From a checkpoint of a small mixture-of-experts model trained on Wikipedia: a variant of Adam for the experts.
Below are experts of layer 10 (counted from 0) of a mixture-of-experts language model. Rows are named router (the router's row for the expert) and show model dimensions 0-255. Each number is 500 + 25 x the weight over its row's rms, rounded and kept within 0 to 999. Numbers have three digits each.
After each expert's rows: a language model's description of what the expert responds to; "mostly gets" lists some tokens that are sent to it at least half of the time. This comes from a sample of Wikipedia text that the model never trained on.

# expert 33
router:482495476478429439433484479495462523516494515519507517502485487498527457424523514475504494514520481448471538475511524528537451512520489537493545530496482489496516469509489511532528512519453478497510512466469486506480517513497513526497522495491535493516523491533526501503540488470495477540467525544452470525480507504489482466551523524525478488506511545496520495490556481497500484531481462482518463484458473497485494522532506486471478477509516489503517492534477493531508513477506480479460525471529487505517505497486526524502502511504520525522514506515445531538475521486424482468526541478491456503492501533510533549482492496503504441500467507453505526500518541463537499492505509484496500471469501501478505501489485504476512519473490512544505514494485463485519491519454513
Description: Sentence-final periods. Full stops ending sentences or table cells, often fused to the last word, such as es., ing., )., ".
mostly gets: ").", "\".", "es.", "ed.", "ers.", "er."

# expert 49
router:472520473483493487470505468500464481488484521452466498463472490493503476469501521482554498533536489471482522479517504500544482537514524507447527509471456496520573516492469520550496490509462464522491503508485505494494540546458550488450508497510523553514502469486557491474534504536503466489481514492481460535508553503516455506494550533511501511448481530485502503472483522465497485541525504480499501491467482503513502510523489514508481513494534469518479518489498473502531517470521501479456546504539462474553507474486506535515519505516480543524554493537500501530532511487497483498536530498493509489468471515495505496455500474470522483492501462518510557490505490494487486538511500488524469518485445503514504509494501463506502535481532466505507470514511486477514538503460492
Description: Infobox field pieces. Pieces inside infobox and taxobox fields and labels, such as Website: www, Country (sports), Binomial name, Industry, Inc.
mostly gets: " inc", "(s", " Inc", "- Website:", " expl", "- Genus"

# expert 47
router:461515447491484517449524443521463508538505475500480540504499495445554498461552502488520528504562506487475491484506507462518455542483508543478513518537488510522556519538473498505497503505489488502474499490488494483458502509487511533467498520568487536514496489519523512506514466489509480486501530528515510508447569519495478459502567490508489480510505514533546473495488480495490453535512474489505456500480514502488458523522533497507461472529524485489491510509456512491514555502538493488471508497525505476552496503463531496493518530506493511521506488522512511546530482513474462467507535505443492493503467523519516491516475485437498462469493503501506506490532494489510512531515546511507457473470471498489511486510482488500495528475496473547501500489485488481532513514511484
Description: Paragraph and heading breaks. Double line breaks after headings or sentences, section-heading markers ==C, ==P, and first pieces of heading words like Media, Women's.
mostly gets: "\n\n", "==C", "==P", "==S", "==E", " (G"

# expert 61
router:476511477500476484491524462512495562529494468466497506467491467450501473484522507504493563452483470477450486510524539498512484524503497498478510495529470492534497471530486541499501548538498512514457522515471457490462522538481523507445515516508502515501480500535511497431541494510497467510491511492502474515473526514467527475513521529520523515476494549502517471492534496479489500516510508457468486483488472517519485506511551450516463465490541496471490518540475485537490519483495492462439519494528510496500489469468485504490522529503511502525468515512477540530463476510473472480507507504467477504517492500514517528522512468480523490469486492447547514515511527494516520513501512498527484530433491529455529537530483465493486496479518483543493484488487467459527498516455538
Description: Coordinating conjunctions. And, ampersands and commas joining listed names or items, such as Jones and Healy, Ohno and Minami, Savage & Spies.
mostly gets: " &", ") and", "s and", "ing and", "a and", "\" and"

# expert 54
router:534500449497514465425517440514481499543466464479473505458447495487523460496508496480488509483502496489467470499495509458536437510510515512482537506520488510527532475538476488489521516505483503505467492502505464532489518512504527540466518473530501514518481505480486499506509461517498452507479566501454486521477539514515473492482552526519513488490519525507531494493519496475505494530521463518481506482475521481540474514504513500476438488514506470504477541507494475494560531462501532476514555495508494481511507484474542534504499505510470536510538481516494537508520479457507475480525523512466469530513459492518520510498453490490523466463481469461502503523518539492534496510495508468504478495471517510501520522521458512464516523467529480511475503488503467439532500508469533
Description: Letter B word starts. Capital or lowercase b, and often f, starting a word or name, as in Bowling, Batted, Barbie, banyan, (FIFA).
mostly gets: " | B", "b", " b", " B", "- B", " of B"

# expert 17
router:502521515483498478451487468487500547503485487505489493493467465449494482473481520527501507507517505457462529473509484480529503513506503524485525492534494505553505486526505552484523480511465492499466549525533502516465526501502490510456486515488560503503530481494520490472495489513482465522490554514488505521479521468469481501508544494487519523505494542526505477444504471484486502520520484490487486471472515514470479540500529488531466475510509476495507533492525519552497498481519494505479511453536464484545532496486545558533515515502509539548525477518494535527495492477482451487533483496495485484484475536503488559507489501512509473502469466476528540512523500477510500502536520450460441521468504476512516503534492473506525505495528492547478490479490464513502529573444529
Description: Word-final suffix pieces. Word-ending pieces such as el, er, all, ers, ing, ion, often in sports tables and results (Reb-el, Rang-ers, Foot-ball, Res-ults).
mostly gets: "el", " Hall", "all", " Football", "eek", "ion"

# expert 34
router:490475517482491492432548494526506539494468468482499500504480483483512509467497517496487517472507459442505465510522513482491486530530467506489510475504460476539512458526471557498552489534487465510489481501493504529480511516487528517481531505550542551477502492498518455482488471519508485509520540479496468512455488508458481479470520522533526477445512542496532460501507452496474439553521519492455441459456502489505459492515532476524475491500514485518544526484502487533511513478524522525484490475517522513506552468520540519500526508511549503542544486484464512505507494501457491501502532497455519491516474498534519514481497515502505494482475476441485494515493495485503486496513512470504460465459501527471485493507501513501519518460531504528507491469512480473513515527515495
Description: Institution and place endings. Pieces inside English place and institution names like University of, London, Royal, Brom-w-ich, -ford, plus le/he syllables such as ath-le-te.
mostly gets: " le", " Royal", " Henry", " University of", " London", " Paris"

# expert 1
router:510523480498477474489534465506500508516450544504458479493453489508526509480522508464505509493510502441462545511477501535529485544524486481449521498514466528531556496534490505519532526519505485521496529492470478472476507523493508511475491475561533532498469486491512494490549487499475472552459535525491487490474522504496502475494542533541532464494507508487498495492495457488454485510506501479512484480474496474475477544505504492512454479495526485540481518498518486486526491508527511492475478466490459493529507493474549544518540529517529520541568498499508491512517481450469480494529509516484505491485477500515469521504461465466534487458510480508510485525543525513548483534520521475498475507438475485489482508495493479466530559460519488488489492478491485474530521510471523
Description: Ordinals and year pieces. Number words and the first digit or piece of years, ordinals and counts, often in sports text, such as 2013, fif-th, six-teen, first.
mostly gets: " pat", "|---|---|---|---", " six", " three", " ten", "cent"

# expert 51
router:505481464505482437470477477515485526497482507454491495468489475459512492482527498490517522501499516473464460488552511457504462507501524546486514485516504480519544480537479499540507499527441444486512504489502455526484449492457519480472525492534518487533509488498531469445510435520533505519470516500485465520490523536448453486513489500503517509489521498500508509495498491506474488510487471515466481499450495516519501513512486503476455468474515504479512521500496516556513513502481486472472534514498505490518498500472526566528525532498520535559489480513505512518517480507473501496557539487467484538506515517535503512540482443509518487493483493463517508509494493449513480510520530508505493552479493514505507506537498517532516521495556450481455472509503530519479472537478483
Description: Word pieces with al/il/ul. Word-internal syllables, mostly al, el, il or ul before a suffix in learned words, such as gene-al-ogy, Som-al-i, or-al, max-im-um.
mostly gets: "al", " Mal", "tal", "ourn", "ological", "rol"

# expert 19
router:484498478526477476486488465539519513527514479467470520489461483456537487470520520471510528500530545501476473480509517480521475530507498514482495511547453482544545495516489547520511518502486496482500489471475455509484515550483524546498502470543527492531512489480518466446489495511521507530464477535484483524520513476441452477534543519510518494480546553482534464467496478475508480495518500472463479503481497481526479526509497482495507495535514489503497515514491499500524493477482534464476529508525498485525531460480506479509521503524513503466523484540466512547528494513450478480490508507472463478502478523510475538506460472480508473514465485480515479482565510487489514495510535487518481524491483537449534471512455490503538532474527478485468482461487486496520548524454498
Description: Sentence-opening copulas. Was, is, It was, He was and has been after a sentence ends, plus paragraph breaks before section headings.
mostly gets: " was", " has been", " It was", " he was", " had been", " He was"

# expert 13
router:495498490510491475451546503536475508535445467520498505484476460525513448469514505527487516520557474458501495500519500502503497517503518521460526502489439461536573518505497536501551510522486518489470496500523484515480522513486524518480508501531517530504526502501496488512528465525506510530492498512476450526482557498457515476473550518500526502484527504484509493484487507478480463498514468486478474454451501465507495519505536495488492488512502466500489508513453452517527539500541491478486522469559504471490526505466518534496534487509498507518487432514469518544528479493464448508517551498462501506514489521503500513531493490495522468489486492496517533493489493513564467526524546481503465509509500536481516503495475460497528526462529503515499466528484507479549493507485533
Description: Capital initial letters. Capital letters, mostly S, opening proper nouns after of, dash, pipe or comma, such as Soviet, Somalia, SFSR, Oregon.
mostly gets: " of S", "- S", " S", " | S", ", S", ": S"

# expert 62
router:491489444497485521455516452510448484534484511478464493469450461474519479507538522475492501487505530479512479484494526476511522517510516532509522497538457447497508477523455480528515507518459458505480496493491507534491493556487515528439498460528477512512495485513499499452517465516521497519454529530469485523505502511496423463510541499469498461514526521508545460473518506525471497515494466486501495509518497513527510533536541510478461501508505449482468539505492469492540505506539489510488522460498478463521504490497536521488533504545533503497521484522535516501490472484488475492531516527511478481503490516520503524513495460487513471494483476496506542484542490508511478524522485508493437500496460538472473496501462462513511531471521489546495468480514476494553535507486504
Description: First-name pieces. Pieces of given names and name-like words, such as Will in Williams, Tom, Robert, Ann, and the lowercase word ill.
mostly gets: " cl", " Ann", " Tom", " Jim", " Robert", " Rob"

# expert 56
router:471484482476483495447505483513471531534459500457489498482492501423538468497521535517518523496516492463494509474518500516528455511490468532499515520483468502507516516506469518495535489516486506512495541512486515515516503511480486554497484535548519533505545516490531457507503468494523469539507536525505499502521533501487487434521518506522508501462512518493539489448511495497493511498487483473487489513494459498476446499522514507530497444502520496460493543515472486525495512488512502490445489483523494510516501496479532529543507537542496486560536537525455507520448520503445497558527532533482474486490455488508494534468492486476514476480476487470516544549525461461510530510479516482502522521473485507497490487499529469500492538460533495472477504485467484474512515503461490
Description: Mid-word chunks in tables. Word-middle or word-start chunks like and in Standards, Top, Sw in Swimsuit, and signed score cells such as + in league tables.
mostly gets: " Sw", " top", " Top", " stand", " | +", " | DF"

# expert 38
router:506494480482479477478506491536490496525469504490531551500480494463519492450517505492547530504502494490454497469505517476525468513554511519467507499539473474498524477498465533523509505471466481466477483490491452522480490504462509487490520474510521514527523525477522473453510503505512469536466544484485482537478488532500510442466499525534501507469514511471508479476539444478462477535523498514470455464451523482489508503519536475473480492520518516503508488537471495488553513481508504478489491506545489475537557453484492516495522514512517501528518463470492530534543463465512481496516516517445504475508522512514518546528486478446504501480506486503540515516506539472535463520531527469542479518458500509500495488500439458503515527496497485519504451470501507495519490477504505
Description: Prepositions after verbs. Prepositions right after a verb or noun in running prose, such as need for, due to, related to, and scored for.
mostly gets: " for", " on", " with", "ed for", "ording to", "ed on"

# expert 48
router:514503465483428481470512496485488560500488482480458500480496487494539460445535559489509512513511512498474499473518489443518473507502514514479525514512468506508539471528468490518486520498474505503468465463517468545503517541464532540513527464511533519530541497473518523494530485504517492527491498522505502520497522529450462479526519494487531482485510547446526487469482509482450497541502486484468496501478478465546510501497509478447497499475518498504520514527493493524523542463513547500494516494539508508512552491495516518499513528510531534494491498505477534561496444503458507509497502527496503471474463512538492496485480491468506475478511473493487529500548510490513482538518512500492478507473489536519516504527469479462500550489551469538503532463471478468487516507485525
Description: Verbs and suffixes in prose. Past-tense verbs and endings like -ed, -ly, -ing after was or is, such as used, held, became, built, recognised.
mostly gets: " used", " held", " became", " him", " made", " began"

# expert 26
router:506537462534486494461498498486490529536443503480504530465453486512524447462526511482512471522510570469516521486512511474544473482484473518479512507506496529518554508523505500528521521488501477496481531504497478490501554507464532528458529478505513547525508504514514490494512463542495475504512518510481462533501515492484506474542524500550521513485493492511478448473521458487470509551499467495451453498448493498496441494500559483548476517492534468489495518516487479500524493478497495499500519487511477476549556483459512525523505529478505493517515520520450497530519495445496514491515518487458470469495478544511513515501460465494531505486504491482504550517486495517523481510523518483494494524491479523492534470492453504475523488475500457542505448497506502468508493496497498
Description: Spaces and mid-word fragments. Bare spaces and inner word fragments such as ra in draught and draftees or erv in reserves, plus multiword pieces like of the.
mostly gets: " of the ", " conc", " the ", " ", " rev", "'s "

# expert 9
router:478484527493512518439487496516492507521495505502473497454474472452514497514506539491474483454498494492524484487498540485507462510526516496459512504514498480524501460502463520465531511509495469530483496508498500513475531496448560494443486507560535542497488495492533465457507499523514484533478520529482464550498503528478477480471568515498493510523534558499535491466518477462488524511507523494493521511482460527523484508532531491509502471510481482491532545548483486512496489463527507459464507486519494517526539487495510496519549542498518502539552477513487505525507453488499496507506518510464473488526503508524500518517500485457526480492496492471555519497525513509551517495516502481507446472473477536449515494505449486511537499466538483504487467464472491514527486544506509
Description: Name-internal fragments. Word pieces in the middle of proper names, often right after a capital initial, such as H-ing-ham, T-ub-bs, G-mb-H, Wil.
mostly gets: " Wil", "urd", " O'", " Alex", " A.", "osc"